Weights of a small mixture-of-experts language model, trained from scratch on English Wikipedia: width 160, 32 GeGLU neurons an expert.
Below are experts of layer 3 (counted from 0) of a mixture-of-experts language model. Rows are named router (the router's row for the expert) and show model dimensions 0-159. Each number is 128 + 32 x the weight over its row's rms, rounded and kept within 0 to 255. Numbers have three digits each.
After each expert's rows: "comes after" lists some tokens at least twice as common just before its tokens as in all text. This comes from a sample of Wikipedia text that the model never trained on. Tokens count by the router's weight.

# expert 0
router:147168110122110109151104105128138178197178125081098117115114105123160127100199126152132106178162152148163129106133064152173123127156158103172084113072146091139148076140161137136081126165101091133212103133159097124139146069095166160094170191100098122099145087166168110135156171149096105014107143129141148109167136113155176135103125167115127136119152138128072060121169091154143162118185164167178134158133064137155130190165123098094112160136157132134087117153154097107114114142144167
comes after: " |", " is", " a", " with", " or", " as"

# expert 27
router:148112202093121131176140110140119150057148154152115108138133076137130091168168150114092113134112164069111125062144121110088146125156120156094116115109178173146091150086092059131100156140183090128083126068089156094148090174126079150149142116109148091110155141087100125132141123171169132138117153129068103121111120137154116094189106077123195087109137125132126112157134179102074207190114093063134151162131116133170161125114160163131101169065122117114135164170172180196116103125126077
comes after: " the", " The", " a", "'s", "The", " B"

# expert 11
router:126134127150091155095187184110104143137087159168149087119126181109132126074135133186129118138114090080162125159125114144107139101098182104140151116175154130111176103119143162127157148079084097106135071136094088105154126134142138197119161112123102099102154141122146105137144143158109100158161179147154091160161150185173107147126144049105092111134178118143103108120215131081137124111056141101134143146117115115095132138118120005086109174179169151127113152145176129125171117099129022
comes after: " |", "|", ";", " as", " were", " –"

# expert 1
router:162146152113178165093168119125138147123102127151202141131124128132154116168211139096094228113091077129122111153115100135146085153109118151178154147082102146109139125111147087108134129163108164104165122093174121096142170135192171173161106173106133137119092154115133080130070108143076104082156124142092158199134143168132110130180129137152095102169097118091114104142162159150062089091125116156152124062131145079138048113144118140189144116131072133105156105166085130132044101148139088
comes after: "\n", " |", ".", ")", "==", " ="

# expert 15
router:077123111135123092097071119164110168089129154161143136144128107142157151154117152140147106165160130138190123153109098172039161127189105131155099103054210145130120132122137134125095144059146154142177130160130109153110133059152160144126135106073115121155130145144159164131089159079101064059122080116124135123117115151126078119186095113124174141070107168122150127148085118125131133182173108177128104130112100156060089144179067090117102218098120119087138144168142141175120129089132087
comes after: " of", " in", " to", " for", " with", " and"

# expert 5
router:137109100111116141068163137154146133114107099131109129117133168138151119164138151103032128165126135119146090189116039065081129123139166056144086132101155151131168116138091133092079117164090146038148134169158075157143124101151104142107111098116091101103112121181113140093125108102191164120170092135141136080075138156140133081145115150150073157120091117144118129076135129120135121075140149162143076126224164122095064122141185117124145038137147078142121110107126169113109134149145159
comes after: " ", ")", " 0", "%", " —", " 1"

# expert 28
router:127142159129148215103139140183112080110103133136093189094121132129118118078070184152126126089170102119112126131119151173078102099129152131099121147161147122111211131069086125067168096197059210137119110145116074148155131141151180100144069053141108148129153165152111172128123101092179085134153075133136132136147095113160109116131145182057183111099171124123165107115071122123121130148048080107098157115107134139122087113111116126070151168112155126127167112129144143138100128112127115
comes after: "\n", " R", " New", " Mar", " United", "R"

# expert 16
router:183092120105122167143112094132131164090154053169157108125142138137188096144105093176114106145110136142123067158122181100110106124140131088069127092143122199161109103107091135116126119117166069152117135185063095112138100175089086063101097096082111109175161162115117122162143167166094147092131104121164075119074117152146075139116181114130142131108160193128099073063153171138126108122167123145136079062177178146103076095125110131127141167099111091135057119140106133124170123101142082
comes after: " |", "–", " (", "|", ":", ";"

# expert 25
router:121122085140136132159160166146113121137079116098078120102109168148095060104139143126132128117164140143141102157123177130159077118128102099169197127182112112133104126082132090182125140097049123122102127109217145119106087156194201148152130139157162112125141117157186076135097125135143142067104122136148136174097106159109093040134109093170131104078144125075045056128173132138138113125169144140099154154145181176159168137075099154141130133167131091153087096099139135152087093154101099
comes after: "\n", "-", ":", "|", "\n ", " \""